{
  "num_hidden_layers": 14,
  "hidden_act": "drelu",
  "router_score": "sigmoid",
  "n_groups": 4,
  "head_dim": 64,
  "init_std_up": 0.0317,
  "optimizer": "laprop",
  "warmup_steps": 478
}
Below are experts of layer 4 (counted from 0) of a mixture-of-experts language model. Rows are named down (a neuron's output weights, with its number) and show model dimensions 0-191. Each number is 128 + 24 x the weight over its row's rms, rounded and kept within 0 to 255.
Before each expert's rows: "comes before" lists some tokens at least twice as common just after its tokens as in all text. This comes from a sample of Wikipedia text that the model never trained on. Tokens count by the router's weight.

# expert 77
comes before: "| ", "The ", "- ", "He ", "In ", "It "
down0 [136 158 141  80  96 179 186 164 102 115 106 103 123 113 128 123 168 151 178 131 122 113  79 168 102 142 106 145 106 121 143 144 145 145 139 124 154 158 110 151 148 148 119 161 124 158 119 134 108 102 159 112 119 168 117 120 128 109 148 104 129  90 126 118 113 113 125 129  90 131 129 162 124 147 127 164 158 121 160 126 106 105 123 128 141 124 115  95 106 170  87 152 124 116 125 100  92  91  74 155 117 133 125 119 162 153 110 152 128 135 116 175 124 135 138 137 118 114 103  73  74 126 132  89  92 125 156 101 148 102 143 158 119 105 125 137 158 109 129 114 103 137 122 119 117 126 152 103  82 147 123 105 143 125 134 116 128 119  92 130 106 143 147 142 112 143 153 175  77 182 128 104 124 143 125 173 108 118 144 143 112 109 132 136  93  97 168 150  95 124 172 160]

# expert 93
comes before: "the ", "a ", "to ", "his ", "other ", "an "
down0 [169 107 111 102 117  91 104 138 143 121 110 115 108 109 152  93 158 161 135 130  87 127 106  89 149 108 140 127 114  88 119 133 121  69 128 102 105 155 129 129 120 105 116 147 124  84  88 106 130 136 116 151 117 151 121 137 134 111 130 132 108 124 146 130 130 108 112 149 137  91 118 141  96  77 154  60  99  99 151 185 130 174 152 106 138 150 130 173  77 153 129 140 102 106 109  93 139  77 132 127 103 167 140 109  85 113  97 132  95 135 155 146 119 129 138 104 117 125 140 169 125 108  83 136 157  81 107 137 141 150 147 129 146 110  51 119 134 120 168 146 130 149 107 145 131 132 127 131 138 130 114  90 124 164 104 121 107 134 147 130 141 155 118  98 102  85 120  96 134  94 142 162 127  82 126 152 111 124 133 135 127 128 129  95 139 146 167 127 160 113 117 153]

# expert 9
comes before: " ", "— ", "\"", "0 ", "1", "1 "
down0 [163 127 132 128 136 158 131 135 118 106 118  97  90  99 126 134  97 118 140 148  87 109 136 134 173 139 159 127 123  99 135 124 163  91 109 142 133  94 159 156 122 131 131 110 105 115 163 116 135  94 100 125 100 152 149 110 125 139  92  89 118 101 100 127 100 185 155 136 123 130 138 116 114 158 141 119 125 127 150 100 148 140 119 135 106 142  80 144 148 116 115 187  98 160 131 154 105 146 123 104 125 156 129 111 136 104 116 105 120 171 135 117 161  86 167 117  81 142 113 101 141 159 139 156 146 157 113 143 129 146 128 154 130  92 153 163 133 164 149  89 129 133 109 133 145 135 157 157 142 108 163 114 186 116 131  95 113 125 137 124 140  54 110 183 139 156 133 121 126 193 136  95 147 108 166 122 103 101 112 147 127  97 150 132 149 171 111 135  92  99 143 107]

# expert 33
comes before: "The ", "\n\n", "- ", "In ", "| ", "He "
down0 [146 113 145 150 128 154 118  71 139 107 123 108 113 132 137 100 108 103 108 144 124 163 110  70 160  90 116  98 100 163 144 128 142 129 111 146 104 150 104 104 110 143 136 156 144 121 152 101 140 127 124  91  72  84 115 154 173 153 150 127 123 118 125  97  95 153  79  93 133 142 164 113 143 103 132 128 107 121 130 129 150 165  97 126 126 127  99 135 106 168 144 112 118 118 141  88 145 100  99 135 114 160 136 143 118  74  87 113  92 148 127 129 109 112 163  93 111  96 148 152 101 117 132 166 175 143 140 177  98 181 137 128 145 106 116 177 133 122 122 167 159 131 158  79 156 142 122 128 120 137 108 136 120  99 144 159 111 118 135  85 118 148 111 149 131 129 131 132 112 131 154  94 109 163 125 130 146 149 137 114 135 167  70 127 101 159 127 131 154  98 145 118]

# expert 27
comes before: "ing ", ", ", "ed ", "ation ", ". ", "ed"
down0 [ 96 162 103 158  82 141 131 138 165 140 165 115 167 161 101 145 150 172 135 131 159 126 104 146 157 178 140 143  89 126 153  93 173 110 121 128 123 110 145 112 110 147 102  93 142 121 130 106 105 122 100 114 159 135 114 176 121 135 123 153 113 151 152 140 138 109 136 139 148 124  91 144 130 154 147 145  95 135 123 128 103  98 100 102 119 124 134  71 132 102 105 116 150  57 115 139 159  90 146 119 167  82 171  85 137 151 151 117 106 114 122  95 162 125 114  90 139 133 135  81 146 124 104  71 115 100 118 100 112  94 108 149 153 116 121 132 129 134  78 156 156 135 115 163 137 112 137 139 122 101 116 126 147 124 152  97 146 153 120 120  97 194 137 137 119  98 101 162 118 159  94 113 112 145 129 151 121 128 116 110 107 106 132 127  89 106 130 128 159 121 131 119]

# expert 40
comes before: ".", ", ", "°", "–", "′", ","
down0 [116 118 142 116 131  99 109 138 146  93 136 126 160 132 162 163 147 182 103 141 175 131 110 146 158 104 175 108 122 126  61 137 122 141 110 158 124 153 113 142 141 108 141 166 108 128 156 109  84 154 119 117 123 137  88 120 103 145 100 105 136 137 120 110 153 115 108  56 122 147 102 111 143 118  92 115 114 119 108 120  95  93 176 157 134 138  95  68  98 160 125 147 154  98 114 162 119 121 126 150 137 142  71 130 101  99 155 112 144 104 143 114 120  90 127 153 124 122 129 119 143  93  89 160 125 149 163 136 152 100 148 127 108 121 109 117  86 129 168 132 162 135 104 136 109 140 125 154 143  99 110 111 133 141 130 122  73 135 156 150 122 176 136 106 127 109 101 170 137  76  97 115 116 129 115 170 117 123 121 135 127 117 146 104 127 145 144  88  99 120 130  95]

# expert 54
comes before: "the ", "a ", "his ", "their ", "its ", "her "
down0 [137 101  55 158 152 161 124 101  83 173 132 129 110 144 145 109 168 125 134  68 164 162 101  93 121 140 132 175 136 126 146 151 170 143 106 158 147 136 182 122 116 123 134 103 149 107 114 141 150 160  95 115 123 144 108 163 114 130 152 145 146 111 135 123 141 159 148 148 168 120 125 149 142 135 146 129 124 125 114 137 133 166 124  93 149 138  99 138 110 158 115 146 105  84 133 147 132 137 143 134 123 171 142 152 161 113 130 111 115 149 157 161 149 117 139 111 136 117 153 127 142 149 156 132 105 110 174 127 142 131 157 159 143 160 117 171 149 174 130  97 173  99 128 105 113 183 170 128 139 180 151 104 118 112 140 151 139 152 132 136  88 116 180 136 101 143 137 130  89 118 126 110 110 123 123 168 137 155 170 100 122  97 112 124 100 130 113 137 142 135 173 142]

# expert 88
comes before: "0", "5", "8", "4", "9", "6"
down0 [ 95 111 162 126 111 115 124 133 112 148 122 125  97 140 156 134 133 113 130 164 132 112 111 148 156 106 166 159 148 101 159 117 144 118 102 101 113 105 146 131 144 148 115 125 139 148 130 133 111 151 159 126 126 136 100  78 139  86  87 175 159 122 133 134 102 157 173 129 154 120 118 134 106  95 141 143 149 107 115 134 177 143 110 142 117 144 119 120 113  93  73 183 135 121 119 108 109 114 104 146 124 143 117 139 114 111 103 144 107 175 118 140 167 106 179 166 131 130 164 168 165  93 128 116 148 136 120 119  87 151  97  83 138 153 121 128  95 148 148 101 118 126 107 131 145 114 146 143 145 157  94 146  90  78  68 134 147 161 107 120 133 127 149 128  75 113  91 154 132 130 144 141  88 122  90 153 128 127 115  77 117 118 170 124 100 128 122 105  92  89 118  87]

# expert 67
comes before: ", ", ". ", "-", ".", "s", "'"
down0 [172 108 115 161 121 120 141 117 103  93 101 145 152 109 135 140 106 131 108 119 123 141 130 140  70 138  90 135 144  96 160 159 161 111 111 103  36 155  86 138 181 138  92 122 102 130 132 131 141 163 140 104 156 156 119 119 109 120 107 127 124 100 148 135 150 103 173 181 118  83 154 154 135 137 116 136 127 132 137 130  99  73 131 144 151 139 111 121 109 157 131 113 119 151 111 101 135 108 133 102 115 115  98 113 148 136 157 126 119 100 127 101  86 132 114 137 114 126 166 178 140 126 125 168 137 118 121  94 181 146 147 119 116 108 167 133  91 144 126 102 105 117  98 153 127 127 108 131 117 127  86 160 106 160  83 137 121 152  95 150 128 125 150 102 142 106 109 137 171 180  93 165 138 145 128 146 138 125 136 151 165 114 135 146 149 130 110 172 145 127 104 135]

# expert 57
comes before: "the ", "a ", "his ", "to ", "also", "he "
down0 [148 128 154 177 116 152 108 149 143 111 127 146  73 104 133 161 111 133 121 124 139 148  95  94  69 110 120 136 111 130 134 112 130 146 112 140 125 155 139 158 129 126 131  88 118 159 117 143 122 103 124  90 163 154  98 111 110  90 138  86  98 154 108 149 100 149 135  87 139 136 111 155  97 147 150 133 141 131 113 141 117 138 140 122 126  91 146 155 109 134 108 130 149 141  99 132 134 103 102 160 128 135 135 128 130 165 170 178 124 149 170 122 114 133 120 134 102  99 117 155  85 155 174 131  92 123 104 106 112 107 126 173 149  83  98 154 147 136 182 143 137 144 109 137 117 135 125 127 116 137 147 102 147 139 112 137 167  88  68 108 103 134 113 151 146 141 157 118 160 175 121 128 120 167 141 112 159 138 107 145 167 116 111  78 114  98 170 164  81  78 124 144]

# expert 28
comes before: " ", "0 ", "1 ", "\"", "— ", "2 "
down0 [166 158 142 122 121 132 116 100 112 136 106 118 122 120 159 119 150 106 125  97 122 120 123 139 112 148 152 120 131 132 122 116 129 153 138 162  88 142 104 154 101 164 109 127  97  99 125 130  75  78 132 126 137 162 154 144 179  99 113 129 141  91 138 148 167 141  64 138 150 120 133 157 120 134 123 151 139 140 162 143 107 116 171 127 134 110 166 128  83 157 153  97 125 127 129 131 126 132 148 138  94  82  81 106  93 100 111 119 123 174 144 129  86 130 148 125 179 104 157 122 155 125 164 147 139 179  94 169 118 132 125 146 156  82 144 124 157 122 123 138 121  84 168  84 154 110 133 117 131 140 128 144 125  93 121 128 148  58 123 127 129 158 118  90 129 111 157 109 130 147 140 128 112 114 100 135 155 156 102  92 155 104 153 115 149 100  94 169 151 140 121 159]

# expert 18
comes before: ", ", ". ", "-", "'", "er ", "\" "
down0 [124 149 159 142 110 103 166 120 109 137 134 107 151 124 114 146 125 134 137 131  95 142 132 148 157 159 150 123 134 129 106 135 127 102 106  96 111 116 161 100 123  69 116 111 138 145 146 125 120 130 116 131  94 117 148 145 128 152 145  99 135 142 100 124 126 122 130 118 180 145 119 112 158 163 147 107 147  90  88  99 141 141 126 129 194 149 139 116 173 138  81 132  93 114 122 125 120 115 130 158 159 151 173 143 136 125 125 101 141 116 112 119 114 148 140 135 185 169 124 186 108  86 105  86 114 133 104 125 102 122 157 124 123 108 137 137 135 141 105 107 162 155 191 105 151 140 120 155 112 160 175 162 156  78 124 116 126 139 118 115 149  61 149 116 138 102 165 156 148 135 125  91 124  78 137  95 145 167 168 147  83 156 108 113 141 127 150 105 127 152 109 114]

# expert 76
comes before: "\n", "0", "5", "4", "8", "6"
down0 [136 159 126 123 120 159 136 128 127 108 155 138 154  98 135 122 129 125 122 120 147 143 114 121 135 119 121 120  99 117 163 142 105 125 113 105 128 170 122 134 134 164 120 117 143  86 121 130 113 141  87 120 119 162 140 117 121 160 145 145 132 171 156 136 171 158 115  70 122 163 102 142 155  91 130 144 131 165 139 122 157 134 173 106 176 129 160  67 140 140 120 134 121 105 179 129 109 112 114 135 112 106  90  99 141 132 153 161 146 111 145 106  83 112 123  97 114  97 131  92 160 134  98 118 133 142  57 149 152 142 165 129 116 127 106 101 125 166 134 161 127 130 136 132 102 145 105 139 129 124 138 106  35 133  89 128 120 170 189 130 166 148 113 143 123 109 131 134 122 123 100 127  89 108 119 144 170 111 169 122 155 133 149 121 153 154 142 140 153 120  71 130]

# expert 5
comes before: "| ", "|", "(", "km ", "– ", "; "
down0 [101 118 107 153 141 142 133 179 153 129 110 160 118 144 146 123 153 170 149 147 106 116 129 129  79 117  95 112 125 163  75 149 130 144 102 127 158 120  89 140 131 135 104 137 161 149 120 108 105 134 131 161 108 122 117 156 115 114 102 128 109 136 109 101 133 163 145 138 149 118  83 101 118 147 103  58 106 107 134 135  99 114 103  97 153 138 134 108 140 168 170 118 130 137  93 126 166 147 168 131 124 190 116 112 109 138 125 124 148 118 147 151 118 192 136 149 126 140 149 107  96 136 147 133 110 126 168  87  97 117 193 142 149 125  70 146 132 123 117  85 117 128 113 108 131  93 146  99 127 116 118 133 103 132 119  96 156 155 167 113 104 112 128 114 141 113 122 133 142 184 112 163 135 134 130 134  78 106 155 118 137 125 110 147 149 122 139 141 156  72  92 155]

# expert 1
comes before: "==", "The ", "= ", "In ", "== ", "==="
down0 [133 146 109 148 129 170 127 145 139 169  90 114 126 114 158 166 172 121 121 129 110 138 141 107 134 113  78 113 169 186 143  78 104 164  97 162  92 142 114 137 116 131 133 150 106 145 105 157 132 149 102 153 146  96 114 185 142 121 106  94 133 121 134 140 128 141  95 118 112 135 155 141 121  62 127 100 106 112 155 171 136 117 162  66 121 145 114 198 163 110 120 126 132 120 152 102  97  85 103 137  83 131 106  96 113 157 173 128 135  97 136 139 113 140 143 145 112  92 158 183 123 138 138 148 112 121 108 138 106 140 165 116 118 142 150 160 128 116 144 107 110 138 151 116 116 125 134 160 111 165 134 145 184 122 115 141 142 155 132 114  90 147 120 128 140 124 142 120 117  90 149 129 136 143 127 126 149 107  97 116 143 156 132  95 121 148 103 123 108  78 154 137]

# expert 89
comes before: " ", "0 ", "— ", "1 ", "2 ", "1"
down0 [ 96 140  80 121 112  80 132 135 159 109  93 131 122 127 135 175  93 113  96 100 124 129 118  99 105 117 135 120 123  59  91 126 152 117 106 129  82 135 133 177 170 133 114 121 149  97 122 105 125  94 144 108 166 165 158  90 166 160 105 111 148 146 102 147 156 105 143 120 120 133 107 146 141 179 120 162 130 123 122 123 136 122 105 160 144 149 125 127 117 113 142  88 111  99 104 116 148  98  88 139  99  94 136 142 107 180  91 159 151 135 116 149 154 129 129 144 119 184  68 161 100 108 113 113 152 162 136 127 106 111 127 187 132 142 114 134 134 124 127 142 105 118 137 133 133 153 117  87 146 139 155 111 126 116 131 124 153 160 113 159 129  93 101 160 118 120 149  80 160 113 104 115 141 135 162 167 142 123  99 122 140 130  92  94 109 164 127 149 131 115 137 141]

# expert 64
comes before: "- ", "| ", "\n", "The ", "|---|---|---|---|", "|---|---|---|"
down0 [ 94 133 121 133 160  82 117 139 131 171 140  69 113 116 139 146 136 127 109 140 144 160 103 129 144 148 137 152 155 142 170 167 124 133 116 101 127 113 162 101 107 137 149 129 163 131 142 118 111 104 129 106 116 111 158 142 132 123 181 139 140 139  94 117 136 104 146 131 123 136  88 139 121 120 107 149 145 107 118  85 126 191  70 133 157  97 131  96 164 140 118  84 153 109 154 124 129 135 156 131 139 130 127 139 146 133 128 123 126 181 156 154 161 147 182 185 189  61 167 132 137 118 164 118 105  99 107 113 124 157 106 110 107 126 119 157 111 117  72 104  63 126 172 142 135 132 138 145 124 104 146 124 141 124 110 108 134 122  99 128 171 115 140 152 150 121 119 156 120 120 163 111 140 157  92 142 115  98 109 143  96 133 144 114 115 136 158 149 111 127 113 132]